{
  "d_expert": 288,
  "router_z_loss": 0.001,
  "router_bias": true,
  "lr_router": 0.00234,
  "qk_norm": false,
  "init": "normal",
  "init_std_down": 0.00446
}
Below are experts of layer 7 (counted from 0) of a mixture-of-experts language model. Rows are named router (the router's row for the expert), gate (a neuron's input weights, with its number), up (a neuron's input weights, with its number) and show model dimensions 0-255. Each number is 128 + 32 x the weight over its row's rms, rounded and kept within 0 to 255. Numbers have three digits each.
After each expert's rows: a language model's description of what the expert responds to; "mostly gets" lists some tokens that are sent to it at least half of the time. This comes from a sample of Wikipedia text that the model never trained on.

# expert 43
router:084129138109123124117116122111101078148112170133158140135170172118118095112137120129117086118119155172146163073144057133138090095146186153112098145156138178136166167147173126140089110207132086116115147125098114074142118137130178114116146115138105114089052112113060199152118180208116111130080165108113157136133155134105114118126125128137130055126083093106067144159066156089103129121094112119054165140116137169121101101103166194133124160188055145118176072144147120114120081185144114158083106149121154178092164108104172083127181193182101114127152172107051140144107126140131129110137093143108092159185157075161125131148122094130148135101136092141036148195128121098131140120111108137076124149135107118156135132187161132162127173080129162049130153089154103140128116105133205
gate0:124117115114124119126121120132117141102069134114192188124137155100060099111125190135167190124100229084099134120117076189168120051105102205071079116116106125139093172187114148163108159181125107136126081127115153177083119082167136074093148148163136089124150166133104129159155123160089139131127099057102147120120114108094109142169115158154112121118064155057151063149120125102103146151123158143103090147098097179127126147115068116123088146117174119135116154121186158128142089133106132194140104147132133189144139145159088111089159142152105155083102181114123084159142124110099142128134115128081123188133143177133132159070057155121123141164161108103070205110168097121140126089146084174086137102086098166148171161104120143140101149130094143130120114201157112178105182173108130
up0:114163180115131134143141196139133151177185084080124124147083139119151076108122102119100109148121072076169146111103191058124131121200133112155135094147101105140135122058118091105164159076077136100051103179223178123116159150088106110142128102069140155114148087139163075103210117129205139151153108153141132142100131156160147165111142106063118145154129137165121149105117122082195184137159087147123188106140149116107131174108135166154115151125043126128175136128067143148137130102154147176163099123120112059134155124167113163097075101126121108122188158096118139148130109041137114131105110106086095079107184093109131150155119149158140121117083141146123083140088182194170114109108138099171126146128141138141103058126140125156105133132123104176088108100120190138108094124098142
Final capital letters or pieces of acronyms, brand and organization names, such as IUPAC, FARC, Xbox, EICP, plus words like Racing and Records.
mostly gets: "Chevrolet ", "OS ", "BC ", "V ", "News ", "Records "

# expert 18
router:056163189115160120147103115084140086133122192143136172140135172122153063118177136116123078140094136133147139096114080129117107122104145133135085146134167155154163158207176169184089114239095095099077130133092067056132201129101135092102133155133096092102100084133079161127102167115123120149093139046134183154099151137121122116112122132143170135079074106093108153135104147080134105129145131174111185127106160184111125092107125169142173149195101159160188093098117131088130105169150102155114117141101103162098165102126177182129139182177074142102131195123072154124105100122155131129154135142088105133177118090171100191089102094111138174118081137094111130152160156117152123107098098174122140153086107162145081143156174122157127158119102142085150160141137118180154117128179159
gate1:145154176128107154200136166135104130070106192125193068153051137064101077139119165109103181136199112111110141041148148130205166142155121134129122079158187120063080104152154113139116127090136144128132094103147167165125131143145157114187103128093151108132113139105161104135145151130124119185115139138111137110129128140134156090128174139123150134101115120103151132089120063090163129089155109122115143138131097179186144102156157173140170139121183189107103116099137158133136152127152066130132152183165157208131124111138107182153177139122124102126161135138068147108126169108114109109182123075116158092109110140087127064108114192085121091095122097087063176136107095163119105112143138128119092121091083094155197141092061085137105103093113115137186179073219123143114153113133146
up1:107052121143148125120121115126124109150172044149132091134167104099082112112063106122176104145122145143153173155103081128104152074169142157113158157112153168074115106065097100131136127171179066106115148119063116108086136131101123136078147095129142128099171091169125097166103156101157149178137082074157129143120095094128069103145078134116114083104206136103121134105115068146179087094169083111138155109053123194172129180077177072081177148108112097106158131093074105153149069142097124083153119139160164142127106203095110155122114090106124153147103147105102109109082165101158102057141116120165135068180105161138114092113069127108128141189116160135171146097084089090156101098151149167166170142123173080113132133102109138161118123151154094119147084067144163116114106101133132
Possessives, articles and ordinals before a noun, such as his, her, the, first, second, previous, next, often before term or season.
mostly gets: "previous ", "his ", "His ", "subsequent ", "another ", "Each "

# expert 5
router:072155137101208120114121126082120123122120220132162140141153159118125075152144112117175134123098095095138164139078129131147137095141130116114172155092142158128130160133173118170170133155059114110134122125086173126094159117098113065125091196135092119131103129139073152153113143192139075147161191072122169147125152086131112163112113085142136160117149054152125171177113127085147098134149150134111144148118154180082078132127119193076194188112073194136136098142149083120035031127119165164095098110105143111132150070108115086141195130151145151165136135092134207170129126173132071125111134131106106158146154120168121185146094146086161182133094108138117134174131185130140131155099120126123137148098073183130111151144136134158144163136127151068146081096136133105158100073161154
gate1:110179129157093094148146065176090089121094121101130152105127116087091106104159092142156145142176143180108142160138124145110136166094144093097111112143118152094147094134120156097159130102100108118103124183116196070092147107103089130131098164145078157098102111182116111142109108171165166082112152108090079093118112106171109220137110111120165131114114159124103171070117116168125141139049154152156108119124106113177003134187169130153096171093155108121102133135126090102124113131136100123118100070154160181150090119110135138082082134139084080176143091080150149145105121046106130114069151142072119135085106149067107153116172134138112125106116126141128115166152151130160096111148153085101174138067150141141163128122068120140179190109120105136086045035077115088130128173154150
up1:105125143111124156142116111161162091100116181167143115100196121130118167133061068153157141171097123091093182095192149102157119112107111152106135099140164095123083073198147180151172115107110094135107141150119111194186114129116111164101143045172060139147128059122106082129147087065120191128121105197097121126152096094130143098126126138129153203148150087115164123102034169147104101105130124088136088195185161090087153176086145129134073119139123079123124132148123139161137130094091169127127206096142184114148188142151102078155143124161099158141136132156110204150139095135199109087148101144155123093177096139196113147148142175121155128153157167122123142105122163090165112146142116157114091120110150119106131126133173126151144082166168125126141153142165107120155120198122174
Sentence-final periods before paragraph breaks, closing section headings like ===, and mid-word pieces such as dis, es, o.
mostly gets: "dis", "prom", "dev", "weap", "mas", "des"

# expert 40
router:100142191104171057159091121133147101154064140157143143147131166092142087194147122117151103166051128108132152121141084106114128108112144141080202117152160220108203142182178180131137090186160135130106195125125102104189116125134173117131146158152079130093119123104085177150073130141172109152106191131130113181139162089072142109164102105132092180161113118079122144147086142140097132188131102148096138137114127125127039109114098112120161135149105132152191102168130074101109061165134146159083069147128140166097125088117167158100135152205118126074128169130111186090108060083112099102102122092058110116132153094170125151104135120123176162122131125082115141170117167085144148081133125150116135120126130197181109131157149153090150137153116135087150152115121129121119101112154176
gate5:136112132094120175099144114056162126120119098146142149069114114111146097127150132138132157146151101098103151122137127096120086060156111103128121086136086126196105116120158138132123126128140127230112112103097135139108122108146126132055146211139113142117109106118136169070163120136117103194139170067105161075104140227082157090085131122109178083112196127118095088124121075134081131085154118189099143144065146079087113109100106126105110100089111110094135121143097074128107093171137074150100083126099109109078154138154147164122090163119098136147103131130204176102077115105090115047115053087161136149178098131138112140185140105089112094110150118088104131109111172134121103137186155080152149105105106164148119108195126098150093139105126103170036146092110172104141168151174150
up5:106105117095192186118162132131134092108137094108166099140138156087171152082089173139091143119129145163145057088134122122166174091101108081120126096152139161135142129163182145159109172131087180162131120132125167159088113087105131149071149129122166127182149147071130141153185119141079131114191103194099137119122147189122166117129150087193117094079162140164088096101163153051108051126176110145105085098114051152098094133108130188134048095140092148159183085145115110160139079170101107154132161088120110108120138153128164188080157134127136144159125123092142065114116120132086108164083127099160105113179113125121074096141172143116112168160072069157137152208192115157102141129150145147144146068166187121094117152099111101123156136091137123148153143118173109135146122089079160
Prepositions like of, for, with, during linking a preceding noun or verb to its object, plus verbs such as provide, prevent.
mostly gets: "during ", "During ", "Par", "Total ", "par", "total "

# expert 17
router:112139143136159099143100102118080137167078139183140142159140140118140096179158101121184099120095140145168153139097106103121133058144160144070170153149159141120177132168173161160149139186133152118078122116087100127154153106080115090077156165124105082104096126136079147138109151145114091147160189022113139136130145108083178161115145125131084114104079088106090155111099148148091084119125086125118165137108176096067070146115143142112139167150057153182138089204096065136110125155135129155103088141125105146110192111084153141131098165199096129103104156126072144063079129113133184120076089118125086154138152107171146204135134140113200154082119102104138161213137127119150129130099075164110132186125107141141145158174155146116100177097105151097186167133154105146143123088118183
gate1:074170068133182118112147128165165163123109094143084138125166165134143151143152130099130087130140089154158104147062101159133150087153128152153163151106105135115149135131166128100133183120159119167175090120087179014112129159133138153061165083099123186155125109124118118099103136134187091103143179089172122116163161091199087171149105153144127081168155123133181141100135154098155193090113108038113144083142085149153113100202125093061079157098081152160131198143076093133127109092183098095150087114108162139110137094135209120102139156122086078123104094153126067090112155103097108124148121108086136159081111096153123098123107119103112143144118164163128185077141160178094150130137070148128105129140118117077113119150169128179118100116140142183112052122116114117137082107122149
up1:176206117074099124162094115070106117145168149173119136086108150103102122150091128071117113173169107163108073128062094171156106145127095176127094173116128130069121151162114080136101149079095117193141159096159113100059126144204158139157104093116072114078081099099126082138111138125149143119074139084107183126164132120152072102119100161167125170195162072133155137122106144152125141073195104109131181119118159135136117077164145131112088120178107165144092072177133162085146147134075110108120082156105073129114124103132143107108079062103141172106150092080079123128093108130105075156164128132064106125147104124155198093118148184153114108105110122078154144131105137169113143114130110131122114123145160130086094088147225152140149122119156173191101126156111086116102152154168127
Prepositions in, to, on, into, often sentence-initial or after verbs, introducing dates, places or infinitives, e.g. released in, On the.
mostly gets: "In ", "On ", "in ", "By ", "To ", "on "

# expert 29
router:113127153108159082120109113109120098122105202165148153159135139159143113166138104128105085134088114135161159110090095121132110136125170141100171129090161161110153165129134130173158131126112142103105191140113116098185179113094134074101135152148088052058076116106094154101112146136124103113116177039082078160127131127095128142113143077177154102091074113124077166153088127129090112099150050180153125132127153127035099115079150169022140146150103149157167109195134081116150125145121119177073076128125102194087153097103099121146196157149150156096136134127029156112104065081166130116124127129093102158148163133137121106138091104105157132125091151110077143168111121075124172119110092152137144144132102122145096139162178129076147174093121157107141161110144124143134118105153221
gate1:165133126157162110122121141169119143140117056150109102173107157142118089125122066106184150143176141144125130187036084089153154090143109180127150105110101162162093114154127128195153129097073130139193111203115192135205086121122136119127165213107165095134146120150130174187104106185190080152077099104130099114147143150148093139157184130116121141077064144111138122182171121108167212154137132127094168148120117188098172160163136149106130146104133129184162119166107133103144158199146113123141142148163127098115126169140142121054178130092134151159151115142097072081069112157084097124144154127113190155140132205082113112126132132120110109119149137095097156091135101095116191177108084168095126154164115086122155159166127134122145147139091136086134129127118159129135201120096140
up1:164110126171173072087119150189127120189154144160087069145115141096142121118122089112156171150146155093151106187035077109121140120127095184104130122112137152106158112124194123136139141116111120104120099241103180099208152115146165129124139152093144098055128105152138108175096093149128097093087107099140104123140154172163098090154122148106098146128082127138172160167175133117180174177169118139109169171140124159105152155165145163142163144111165105148141134199110134153119150178114149138114167166153114139090128140154148103046118146080099163129174100123093079107053096179070099095153129137097144140132186176080084167184077090133102123105096114121104137112145088116125205167125095133097096158164144150164133143137137121136116134152066137092120116122096197136094174109105125
The word of in place, title and organization names, plus within, among, across and compass words like South, North.
mostly gets: "within ", "among ", "throughout ", "across ", "Of ", "Western "

# expert 58
router:092156173101135101167089106118071091130127157172161171145147155112152085167165098075133123128119146143132154073140087123138108114146167145118111155094169183133165170119165160151129112168119139124103131127111098095148155119106211116119120147148100090085084068130100154170100155154135080157111178063073151133129143110108103134173074107129098074122123054109122132184103165095111107106157135157070173140130169214100111085128149159107157121194074142136189076154115147117106062164138100147088138156106142167089151071081184091146127128200116120082146169150122132090126078147165165103106062133086124124181151104135104143086114075073080155085130073139049129164113124130147127133120092126114111124105134115113092134182175141150163161087067169100151170104141074129124116138153133
gate1:094136135097119135137126115151110158219096118090060173066072172129112190110067134146096084135090105169127140158159115142154142107110146118149099118169137147102120117172101069103167105061139124083144136149171141091167117148131091105174131069106134141073109126142113093116128136102081105179099118184111047150091089081106111110136169150131121151186106088160103100109119101149163145108113116144136075091134149096111145064126104088110174105096115083141086127138075132166122151113127117152073119134125143176109101101121175144063172154126096227089136075109093135131121145200118187154101140091120134146152151117116173107124139103153111134077137146134164124223169163085123111101193076198110108111148122099134100164146095159121140101083184163075126154140115094092098128130120070
up1:184111206126156092094139131167109202152141166134127103167165093087164061144184123076099202094126079098133107129044111120118115156120102139117155113125130075154154148143151190144077173150160138098073154062113139142094143170149096165086157136132109155111153111153188121185160116114181146104162145062136118109134117139131132165140109088170096146112124166135170172081117152143142135144109106121119108150119099120116130182172100153094116166086158147095066125166157164108148105137166145110198171161128121140100065080117097128141061110139165074167144207133142173081139109069178107141114133206142117073112130149110102178106158147137117142142111150136078156078078111144148114103117081166135123156120142181091163096116149110108137127159092127138113093117175149187148151142132207
Adjectives of nationality, medium or field before nouns like football, film, career, such as American, professional, television, Bollywood.
mostly gets: "professional ", "television ", "Chinese ", "international ", "music ", "Italian "

# expert 21
router:080147195124164124152132138139105072105149144116141169164154165084171093140132089128208094122128148114166129097112111143137090156174185150100158120110122172102181184176151174163122086143146130092104134143117085086176151119119167119081110172128097109065091101108082142127116157111192141130121165106107156162119133096118101133088093115143097146134102084110086140197142160118058099105147111160097170146129156105102094102100162152081142136153104144139166106152131068103112096183111133134105127109072171222177120087120197130093156115100089166139110166107067122098165059107132193149110124165084103126104130121117091190113137147053205116121128088130107139142081136118165126077101085140147100162091097131143169126139168143174149178073108172068149158107137115118150085132171165
gate0:081118131066115097106157098147078145129132134093118082098157114130120118120141103153135173114157069094117103139077117180117100113123121118104120207142161146172112147123097123155058118106089110080120137190172142139137168111165160071065112133137163140102089192105086135135100099129116165081113170132146162080100043146140128099117049141069148138078129175166094106175128102143137086113119140147137051133104171067097104143139101112136108139167097172082145153104146147156077121148125143105104137168150122106140146099100092142077059162092140169139072085110130088154122150152122141144158125170108167091173096153164132152180063121105169113146193088118112126137166142093120171136155099064149121101071140111142157119089110084122178109188122064102133170142065110098158058080142118
up0:121139149073096136131163047118098154141133185096137109169136132110146162159101148128151131118159094091148098106107177171135126112137143153147159192185138154052133168127097116139105136109064117097142078217169172107156118085140118122065149097088114163157175186111110144134121120087145112088119196115107145136094125126176126147138150103081120089091185148119123116156171110100134101122158094179106090107105135120131172141121155144104188168137055177110122123080096097141136101070107120077102085112139123125168180135126112075094163144096131165075084109156104046130170152123130114139159100108092157125160082159162093134194057137079140145150156140096128134128116139130133171127175109157126144082126182106139122142155130102143196096143126153077099190139103158028101056135171123
Word-final -ing pieces and whole gerunds like training, opening, writing, shooting, plus word-initial capital C and the word All.
mostly gets: "All ", "training ", "Running ", "opening ", "writing ", "operating "

# expert 12
router:079113152102176100159109127119174123115123152133151160105128153123111170076163119110203116113088154129184163129058078072099081087179134154111155136121166127126135141132180110144134119089096093114065116143087164083129152120121121121133151204173102102100108125120070146140140102195153115177131085092135153124136140090124094147157131093127108100092140089099132161174125158100163086111161106177115134153119103153105069085145109138098115124179106133122154114174154127138065105158173156153133116142142144124158122122132169108114098118179098139111102131122130162090077170074199134104081058068111105134145142124178148161126089071131178133137130096112106131211146162034192119083111125098149102179129094152146112105136140174155141142126168137045183180082186102139182104114203127
gate0:131140026091134133121121149151120123115084138056136129151180112123179147156197134118182113176119144124143094087110153137080117202162167124187163056084206153136071139073146075170169077115141197114152157129153111149155112131131112106130146133120142103136158142146111180124160123115114138150168170102166121147117107153140105111105119069070196084079146164087132160130061111156127130139114100102163136126151139112161141239156149189099100106114107158155130093106181090093107133182191158141082157145132098126111140109089116126144137110101055115126114118054163118124154120209144112151153062087155122135113139137159156078102155135102143141165106140113125154102138197151172154183129124149154085158125156152145107098179125123136140135151128161153146138107121140133160044111100133
up0:137169064131183166083140132108119135096099159095128153150145178198118115151108136114184131148171164130179116136145102152139156157148072165195132134141176171126146126128107157135130178118172189195169126127156068108130181138126070137152141128165156154168113175168189089130137132110147125137112181144154164189092130083154100153164119113131079184115159160133095118130145152181122183121145170121146165128151115089095071170069166158128088091126139160150105102143068101124165117166172116119109187137138129131162119149124156138171143111027144109147109108149120075091105132180079135127122135109179107116131097114160156098130092131126137151119131106143161078167232107098120106119077139164170099099154117144120118157147158070055152105101128114093171084185184112131204135121088111
Nouns for people and life (women, children, wife, self), plus mid-word pieces like f in curfew, fine, fatigue, and table cells.
mostly gets: "Women", "children", "People", "women", "life", "self"

# expert 31
router:073108134140141154178135062100087103114095133150157155138140153101158081150160103094120125125099149160158152092102074115115118067122151158132138169089125171071174163149153158153111099147057099108111108143100144073123166118174184097076165182176122138099106088051133125146101127096151095141095122096181085113097149086109118146078102105190105167124104101132132130141147134179081078142163129096151172117126138155119097095089102175089132117155059138100151101152153054170087091155107138135098083130107115063165142113113184185124127157148089185085135238137111191164099117094136117097111133070053135164189159106138116146117102089117167151099125108142091133162165143071145094126110098148072093190094114114130141118119164116127139137097134158092170123129129110168127084093133152
gate0:129103155220106136093155111130108177096104116141120170123163056137133129096132165083158160141093196093176137116080103068112139086132158097175086149127098132108144139136089113093150111137108132160142181101184127093108178172134126136119122127157124108153094205175143159154108092183076116151100132128085139088177121201077150111105135106143111137162085110127098155063104158131119162129107094106145160087182167086163082144077153147083165143095102087123095120138142150102103175175097151174113153177150125108154177123112163118160128098174129145166129128125104115090138157118125126115123186113096119107141149103136161110138093086129122107116138109105100109146130160044037164137156142167047093132157185093226076164132168136104134141165089119111135138152088131187135088181178149
up0:107164162157074137129171119137101136122143148130155186056104103113108165112119182144063169182101113126194168109175098164101133208126110192130097124095183141161170173111110137150164100111131161171069163128122136085151174114064184149113102212168123158158071137152123192162147102156060142169057134132159102089147120106181092090099130171103149120141133093153120113159086167123136133135107125057075107091132115080084145121102122141108165145148129144132101135132151132121108102138101132109142107098150225125173104134074144126125130169109114123096117116075171102115152184164184148193130093128147125131103112111154158110109116162129104119082106077139154069123105122107132117144149145138021157219117110125164127157172137153144093142132111085135176102157101126121154130158139112
Possessive determiners its, their, his, whose, and the word piece ic inside words such as suicide, chronicles; also table pipes.
mostly gets: "ic", "tit", "zz", "Its ", "whose ", "titled "

# expert 61
router:111160132116144123122130114102086077097125208161151164183158140121125074168141117114127098105092165150136163136152105114095144106142193169109140149136154167133146179135207118157120103167079116090122154159087079110138134110127124150131110179136103130102073092114058149151074123140161069140079146063134158144101164093089176108117110122139130144110105051137164161180093150113065096127142107169103126142140148133076135131112136168121127151127086117144170100120104095149141101150138158114117121187141102149093124146105170138074184170129081156094130151100143110108093055046145169094107087096125101126173185108125102128129125138096182162147156133118046144156138175092165158119126096166095104146164115157167105094163164117119171163148119138000153166123099097154148115051176128
gate0:122125108147128161181077139128167083138075080123094165112072131113154122167126121122157131143135082131168152102113094108109149119110148168161090143127148128101120152080125170194137155123105108128107138157153152092157070116170091128122112089160083146140153156107126195072075072163115180163158089051104140086076150108129191145141140144094138058092111091142096083170117064131165127108146100198102112145184099149113129121127147111119178089137089123150144069070139112078078141106108169102174198107106141151132114197143125196200134132131111172095111110171087126137127125139119143117154146156131141125132146126132150160102134133198127154062195109135128188163161062175127080085120081186112114103150098166140111123158102147116079148119131134184154174121143180145180094124168079
up0:140054147099167157069134124125086131169148149181093079087094140118142197179090120137107135144076178109109083100149140117141119131127134139150127144137135062145155125169131094092116103111111117149169160077120111090117149139046138140144087150110141127138129116145104106133132148102131159109104134163107163076151130105137101128071156155149127149092152115118104137113101094110159065179080175086193143119093128139145164170090079141095087094107130057125091166153124157120093131133124057138110083162143141134091131057125132079098180149057097147198177109080162088148115168115127113113157087046084059116171055106060127142128132098137064098196077089144133111095141184111130154170128157096138076175066137090113152133138106079131123150146110130131156124136093103124125180163099160
Hyphens, dashes, and slashes joining compound words and number ranges, such as east-west, Spider-Man, red-tagging, 8/17/20, and minus signs in tables.
mostly gets: "-", "newly ", "–", "—"

# expert 37
router:065114132104156105104130125124124077144115151163167133136137175128128117163167097131163093101144127132156169143130112125106140108129181143099155146090182147069174153114198156186112086186094105131071153137074138120148153086128187124088144208163087102119096115106121153156106162156162103125110143037144128117075144077097109122061143156167174160121045110143093195199155149132088094114131122139121150134108173171045110135134153156115185132159080140115154122174105118106052142138150107156102092161122107130130136092108187124158116155162070129094151181116117134086138084104136158049121090088114107122137169116133119189088136110118175112096113120139085126155117115110153152107066082126106143158144079183139157158165161152135157156136153131065153119098176110169175135112181173
gate0:154097134116127119122120139123148101187152100171150144098132094115117116076189137201117142133137122096127181103123089149076093109087114153165136117139143120177115119165159118092175116168116140120169177153128093066078117153158100088137132102117068098101117120152123131174102115143159104118130147115103201144022062146107088093148181096187121133152132093131134121117121163160132127104122069134121125128135174107099160096106123119131117167128126123083106090077130107072103133158084089175094121142087106143144044140115137131073171151130135113130144169108113138146131110085075116125218167132178165147135168084116084089165191154201114193077135092085113084193175062130101120119092130139137129039120121130124183122167171101124102167170146064153106083112171102148102162120142112
up0:071134164157093087129112145203138122096068097108134075166081156195162157179170134065102119094100128121120108162116157163186112146155150120107117172146154117112131139112135135125155113129120138093088103114105174156151163107144148171153098134154191103143172098148112186098130117107138179097128152145143152113200168140144186145094124155089149131125228135054167101106209114088137085119086091099124119127166077139208136128122169140128142115170136096116115157177123131165122134125119151055157120124134159080146154187164147124126085150115093182160122153127131090097121163112187118101088065070125092140145089152158160136111085121054165158163080050169144173067126104118156103095152114137106127152148085118157164109078190123149146112076154109106142096171125141106126143154113113
Last digit of a year after a prefix like 199 or 201, in date ranges and lifespans such as 1991–2001 and 1953-present.
mostly gets: "century", "present", "9", "8"

# expert 9
router:105133136094136098138153133111120072156100179162176163142136187095158095136136107076159140121093156131162154137092111118136080098172167135102082137211105110128170173121190138158164106195134104096125146176115102104186135150146183081109176130154073105114069082142104211127121157167125099181087229132124138128136111130061087107178088124144153106088101129105117159198103129102113095125147093166074186153132106174089105124093128164117122107175040123167168087119154149128088126190150107169100122135073111148113121125102147157108161151162081097123105135147091170106136133082110151126128130106108093138172144122170088110125082141118158102140171137097099148168106171130157170053119098113083122145130131149152134117163161165112136125118111157044175156113174144152181164089134141
gate1:171144109098118152101152163110101109146097104092107128172149161159162096064136125125140077159132103127180131180127188077059159165085108180087075151119137147141167150145137124089127171126107129105071155076114157120147137109169114128109138138122133117093117164126138148090094103091117183082102173091086121083178188139113093076107105127136105128104107158099142096101085100121133092076134132136102113163144030150090080101087069095116175111140157139146121080158105111110096137145169143114093154148144125149151081110144150067110175076154156114156119173126080060168135167144078151096141142090035143188115136095169100105121072122110167143101149084176111156160128093131092114147097129129116085193189081163111118145116096131095147066142199140052127166154129111145157128147176104
up1:119116139168091155141108085137128124131141135127162120094092126088110146156132137177166165096098140127046136110115066121176101102145151144115187126088134106133135091089150153181128086131153105096172146135077119177104124137088160148186126148064146172141010091138099102169119121140108135138130122099119151168106096106100103185171135113133144099177145121184123154204203127157079150175114107107090186035121177119154171152157139169156143149141123124140161132161045137095152159118143122133138138142184106110142154156168104186115141139085139107108141134180152177106099089183153124088163132175184176089129107169123171149142175153098126148120129188052173127108177154125093145138090100144136178092094158106135133094119150134127162200124140086170133099101083135108096156101150173
Short standalone tokens and spaces before table pipes or inside place names, such as cell markers, position codes like FW, ISBN, #, and particles like nad, am.
mostly gets: "FW ", "ISBN ", "? ", " ", "Q ", "† "

# expert 46
router:094149154136181088110122109112143113148135149153169135119150166163145113157138111139175118138115107145178133097111100130142112039160169162120062135076141154115132135134199166136144060189109118140081194156102136104136119033109106108114143117163108122122092120136144159157142176156161080143099140102128151164147175105091177118082132160172177142081077042103119200163110196156133085107143093134090147129132148135092114128095095148130145191167082145190147068132172108147088092172137129177111118137133109113087152104093134132123106139136090137123139191123053150134110114136122139096149080042072123170148143134120135171105101075099133152102143103123132156162133115155114147053133091145078157134140094161129080169147175122191142114100096153045166113078134126141135133087147184
gate0:196099148109092091136099092085137137124146117166151136115135156170109159174132204127132152082116122112146142160091139140154089135109183066129110143106103122214112206100104125136129107074120137167097127104152159130080089120178100112076121093118170138054147136153119153102112157144108139151147119082164208123112179150145114195128153095138123160075190162139117126163202132129081083117126092099129124110145097118108126192145131106143174151207075140083097098102162122131155080065139132129106113158124111197127149134078120081162113133155110123061146132113120134064115119133193152146084119119106096156149092080103124160086148130124177131132057111075178171150164152104095144169061096147147083116083097138115139101150127107079146145120142086081141093097120180108153124055160125
up0:151110187118098099133068104141142153143168121154157184127102145135126184113153167096171106119145128149144166095152148053174158137156108079104094170084098141127149153117061146115149116118152084073127150103150134164166121148167105105094108100123183164149169117114102192117151151167092140119138119105155118091116191139174161179138160099124074111168179122167153133178095134074098053153136135110170134078119118105094137176158174131058153154216118130137067094100143151141141084065190097135101162167114112207108117132089120128133123132094147164083112132159152120121102137099157146137118076086156159150138122123168149149083179091116127122122104100099147132151149108096095119137144138146088109103123184179136170058154119192115094129119140067133147097120156201095214184114101094
Line breaks ending list items in infoboxes, the fragment om inside words like Telecommunications or nominee, and apostrophes.
mostly gets: "om", "nom", "tom", "om ", "Om", "Because "

# expert 6
router:054147158111113115148096107108117093187124160169147119133174157145140093130143106069163129150124152141164114128102092124151116134132173133075093174154120151134120189117131175160141122167080114097091170150107135131158141159091197109101129161141071102122076122118099159165093171176135123146088173074089130147099124119090067124155116093170172114085140106111091144155110164114112128150169118159112136133143159229074105103122104179108171147189064198135167116173120117140159094178133150141099079169111167193107177117076211125134135143206119144106133165139071156122148114121181144102112092095064096106162128126117096149126096107070113145127128084104037135182142137069158161115109139149082105146126107160145132134168162175140155181106082161064123124097134105123107107113128157
gate0:129121056143138199188097146156131139154064165198129134141111160164178183098177120140156160120140092164099136134144162144114122114120133150139144083137075164119093057137123170103092120139218098127132185128115094104074119099108190118127135131157138126103123131118140155150118096209160127139096120070108104108116111070117127122081087169129121165164146186152152172083076122133106079112097131189134130149089059155139123163136100104098089165150132142119156093117142127171097083070142116072120124171095105156149098120168145130127156130127109157132142145107137174102118095138133108113071025127147089124103160153149133130062151153170119153094129138089068090146097139087213117094186120149127132130177144173124173152094117149089098105153139107145101058162129126176148211101091144
up0:139127069094107064205162091155094154118062110139108132067136123084134137113129152133067053153135160170155124118144212113149085061175083099087140173127107125072108108096090107163158103121131081102130111129142110116100136109093176091111092085168137088163069149052091153103097110169097144194090133057133122154099103120073127170163150187092101148113138127054126167161125136106111112130176204209148129122131088175139126143126141126113094170135109123144096037129179171149121142158167089121111106093139164096163145100144136059141100136127137123156154129177141156166125099121140125124073096105139112101086127089080153127089140122164121137103142122086103115140075169123090111173145157090132127151127147143134163128118090190135112061124125128172118127130154102166108121131122194
Adjectives and adjective endings placed before a noun, such as social, political, human, racial, sexual, respiratory, gravel.
mostly gets: "social ", "human ", "political ", "economic ", "financial ", "white "

# expert 55
router:028145174108160091125098112099109096130120167145125152192169168087173105147165097073143110155114121164152153096091088108115083136107131137109092126092180146118172157172160154167127116196123086095102113165137071086188174164092178097102133145143095148060102086110109155144089153138154097174097165057095136130109135140103126141130097122125160122081103070104121142121115135094114117150142139150108163142128162169079109082110102193104150151199070163159198122114101144107122121169134091143079112170107135171088155111103166136120102187191095159074134191097065156113126082118152142123144110109069100147132146088172072176086108132120112166135078104083064122155155130100158168093102109160126152147104085162116093167151170139135149184132115157104157163125151111147136126118159167
gate1:114108095118237116113107160106123133146092138136083080098163194151089167159164147139128134118109067171112129139169154108084141114117144126139078151077120091069106156135089110137105111065135159138176085143160135148148168128111202110086133125124098153158098121133110137151138113132139084093168076116134134157171094147156089113161107122148110165154115120106042117129145079087172097129155040127118164102145155127071058128135092128056130105119053145148213096135096120128166125104141106152115162125120086097114140119115118152158107162137136090128163091117147176124143142180121148124125120133167129156111157141118092160137211131162121137111132150112124185130128122130114145090121108161129158187094014196131191184095138194140137159118156216109107132155089112073140138104119095
up1:069181115164139151132124160166189143146150076109125156107151165146165169116130122097140107116143065112130058083161179135117154082084195107129101096150110095050158115171162111151097129114081109124158135095104111130152109092090151115105130036138105126151179064101070143194168085096149158083070123058166100115151136143142112077085155076141109132150138165145157074112147095116138117144145094133162126148121156104138115154148124189044174110064093075114153126086121107156121149161187136118104182137140153047134162086099139141149095083136124143124127147114128117136095059115110086072122140139096111127113147114184110118139102125136137103094098103144100107180157156157112199109107078174112112133105134163130094124116146128202132156195157148120102128216104117157106158130140119
Quantifiers and evaluative adjectives before nouns, such as many, some, other, several, various, largest, same, including comparative -er endings.
mostly gets: "small ", "various ", "many ", "largest ", "some ", "significant "